config = dict(
    d_model=384,
    n_experts=16,
    experts_per_token=1,
    d_expert=304,
    routed_scale=1.0,
    init_std_router=0.0234,
    vocab_size=8192,
    norm_eps=1e-05,
    tie_embeddings=False,
    batch_tokens=131072,
    dataset='wikipedia_en',
)
Below are experts of layer 5 (counted from 0) of a mixture-of-experts language model. Rows are named router (the router's row for the expert) and show model dimensions 0-127. Each number is 500 + 50 x the weight over its row's rms, rounded and kept within 0 to 999. Numbers have three digits each.
After each expert's rows: a language model's description of what the expert responds to; "mostly gets" lists some tokens that are sent to it at least half of the time. This comes from a sample of Wikipedia text that the model never trained on.

# expert 4
router:518496474575557565403479369505528587491543498450480567466414435520460516463517548558478492489567541531545569496398585450559512461513504557481495501560456462502579474522469492475423502454485428545408527475567457557466510460476516527469473473500472542515506484533529485614458531470559472447510471523470534521576503470523537253531483580537503525476441530515451527503380503545433458504363
What it handles: Digits in infobox fields and numbers (Founded: 197'0', age 3'0'), country codes in football rosters (ROU), and Latin species-name endings (punct-ata).
mostly gets: " Ret", " runs", "พ", "to", " Airport", " Won"

# expert 1
router:544517464544558570388482430515534596426515517455555585444433460503469523466507499513513500431560473534514571544434597427500470435508490530525516496560474462474591481549497467491420519497472510531379549453589481520492484484463496517473433536485448499503505522508509510630469514461594459434516466525498532527549497519490524234554467539533499488483464526509435529502378535530487446512348
What it handles: Final digits of years and codes, line breaks between list or taxonomy entries, and mid-word pieces, such as 181|0, compro|m|ised, Churchman|ship.
mostly gets: " city", " Los", " mi", " Label", " Public", "ez"

# expert 7
router:536496448517552427394489462495534543499519515478501513567505567530513570520506534516529553531495489504553508501471400521492482497469503548496583488631543494514550471591540505507379507494499488501387572499583481544430541421518546481339478458473455484583481492511495562540476531475535482310550453472468409510536518471579557254434441575553474452525518442526511546550440526527488459479493
What it handles: Linking words mid-sentence, mostly and, by, with, from, at, or, plus semicolons and colons in lists such as "Music by:".
mostly gets: " and", " by", " with", " at", " from", " or"

# expert 10
router:489467478667566576504479447515525570476486522472485507438371533558472538460557492583399504466534484534555495458437575496508420543457517510509483482583493560598625503639470469477391487525580475518401548486584512513480530444501527508517537415477473522560476518510491466620456513457534461433538428503509470587496474475483473328557510569548494444490493464543489477503443569498537511498419
What it handles: Line breaks and periods ending sentences before headings or tables, plus pipes at row starts and section words like History.
mostly gets: ".\"", " Coordinates", " MF", "\".", " FW", " yards"

# expert 3
router:485528432568545549414411440505547572494492546464535573449464469469504507457508489620554461506586500589544526477416547468521515445556495521500476529524463406526599443578438503500424554534523454500403559481536465538504530473445496528439415551501469499507518537552580484626469526465540425430506478535499584580558473496547525254524480554555469536450520537539455482482377495546440470488369
What it handles: Inner digits of years and numbers, above all the 9 in 19xx birth years after "born", also prize sums and table figures.
mostly gets: "9", "8", " Academy", " Pro", "rough", " America"

# expert 6
router:521447423556517580416488388512544585497497497489550547473413476508467529518491504553490456491547491532544534543436562471536487475519467537475480523564471456488585478523484497472415527498473515512401536475588467524487511459460535518453448500494486565487506489534510520653438522495546408453518464529478543540559517456531555248527491548534497461460495544513477526506401486513460496483350
What it handles: Final digit of years after a release or tour mention (201'5', 198'5') and blank or numeric cells in sports score tables.
mostly gets: " Christian", " kg", " me", " Ste", " Jackson", " USA"

# expert 14
router:512477445572564558407503444491531557472488517454536572480426492519462548448516498556501471474549541556507511503403596467535500466515487540504545509555471446507598469542461501483422548479472468520397539482575491530487505456495566509448460494487462516475519521528542475606422507482546464445530477528491535544540491496520528228549467583531472509461476524517458517486382509546441447468368
What it handles: Last digit of years after event dates in narrative (February 191'5'), blank table cells, and infobox words like birth or Census.
mostly gets: " It", " Bur", " set", " used", "onic", " put"

# expert 8
router:508484432575550571419480446504526564457507564451527560480428480500479516468525516551515482466577523522559540539415588477520472443510491543501492521553455447497573489570483453481421534463461441521388533458560465534447505487503527469486445496484475507466506517535513492618436507490568472431532472517473536539537508491519541229521466567536506509497475517519483514513376517523443474479358
What it handles: Last digit of birth years in biographical lists (born 196'0'), Latin taxon endings, and prepositions or capitalized word starts in prose (in, during, Re).
mostly gets: " Re", " John", " Years", " Arch", " Battalion", " Field"

# expert 2
router:522466459587525586420482434536518572482532504480489587475437465501439535446501534552476463492512474529535516553413599488538500496542494547498504505548485449527592444541489469485428504522472487491393533449560512503459484480482537551485441512514490529463502532534493495607446532453552429421563466523511521525543550479531540247537484586562477491432478516508413522510389505527427474477337
What it handles: Blank cells and separators in number tables and year rows, last digit of years, and pronouns or auxiliaries in prose (her, could, on).
mostly gets: "On", " Albania", "---|---|---|---|", " There", "ional", " Zealand"

# expert 15
router:507498463533528567426491460505542581501532518480523556452427497489476539526495532525540491470575476543548546527428564459542505420521468562504513520536470447500588472501475496504411526484519456521409544461579488522434510466474528533464472529504432579465522555522520523605461498476545487437500461507496542523567535469562526242540451579532479485483469502536487533515404525480476451485385
What it handles: Last year digit in "(born 1985)" biography headings, authority names in species lists, and name or word starts like A|iton, Ob|verse.
mostly gets: " Location", " social", " Georgia", "ym", " Anna", " Bob"

# expert 5
router:506476482554567558459470427537575577487523567462533581478411486472498508498497537537509455460545511498520522536394599517539484453493489550521499508560469435512601484527469470506399527485474476484400544445573482577471500460524545473480433506479472517505487505541510510588440533455540484442546474538482517550551506468493537228516455562558500498491505549521445513498385512517440451518370
What it handles: Last digit of decade years such as 196|0 in biography openings, decimal points, suffix pieces like -s and -ing, and list dashes.
mostly gets: " Ho", " \\", " Dur", " Pi", " [", " Under"

# expert 13
router:504512461608484571508389469491545550466510547478530585457493520498481513470535535658526423529415508494518506465430573488500456469522479473502480538468517403526421495570558459526501497499490465550503494494532480512473537466496523480608621404451477481520497437549509537508482510487507487485541516483522479521496550423524555397520388536563538499482493555443367441550377483545404468511471
What it handles: Commas after clauses and names, closing parentheses, and words like first, most, largest, best after a or an.
mostly gets: ",", "),", " most", "\",", " what", " largest"

# expert 11
router:517511405555488502442414369532479519475457514483505527529404462491469513476515513530540386556555486541539531523472544497485543493443529507560426439601496406537597468508492486584577478519474494518410501472472447559497518435498568455518558432460487441491499452577501400461458514451523468453456512508506451561498562490496539371546483517479513508478515581543457520547405453507463503443574
What it handles: General nouns after the, his, in or at, such as time, role, part, position, ranking, price, often "at which time".
mostly gets: " time", " project", " form", " role", " part", " support"

# expert 12
router:505419476568551537443499426532555569498499475474521587463455473469454499460506523539533456507537480536533522555431597465541487470515502531499490513536477415511553467533461477461403554479483455557401528472585485490465524503488535518465426508485456528468493507507504484616451526473558478458515480531471497553556542473555550255552479595529524478463505543525438529494379508546430472462368
What it handles: Digits inside ISBNs, register numbers, circa years and climate-table temperatures (3'3'.4), plus mid-word pieces of place names (Pohn-pe-i).
mostly gets: " Cor", "Ma", "Th", " Committee", " Wa", "am"

# expert 9
router:497495460541546578419472412537533572499514484493520558460406475461472533478499495519508482470527521516535517541402567502487458452505510562484496498536485470494616446546464501487403489495473471505389535462583481535455498486472548525475464506486493506491505473548500491589486535508543486459553506527457521533559515498545556222512475589539501480471444542525457509507376502491449466433343
What it handles: Cell separators and numbers in election, sports and demographic tables, such as "0.5% |" and "1–0", plus last year digits like 193|5.
mostly gets: " Thomas", " El", " La", " Mal", " Gra", "Dur"

# expert 0
router:521474483560552549435525426508505570452517502425514580479437487488458524509507527532501473499544523501534538489413584515483495478533465549500532494569478424498589499506471480480433528505492458498406518455582471565455521485464516514481442520511449506483523522514512508610455504482561479430520480532468538524555497490524519211538459554530507491471483542529440529512407514568447473494385
What it handles: Last digit of years in dates and scores (202'0', 201'5') plus word pieces inside names and proper nouns (Nuck-y, Laguer-re, Magsays-ay).
mostly gets: "ban", " Football", "า", " Mil", " Tom", " National"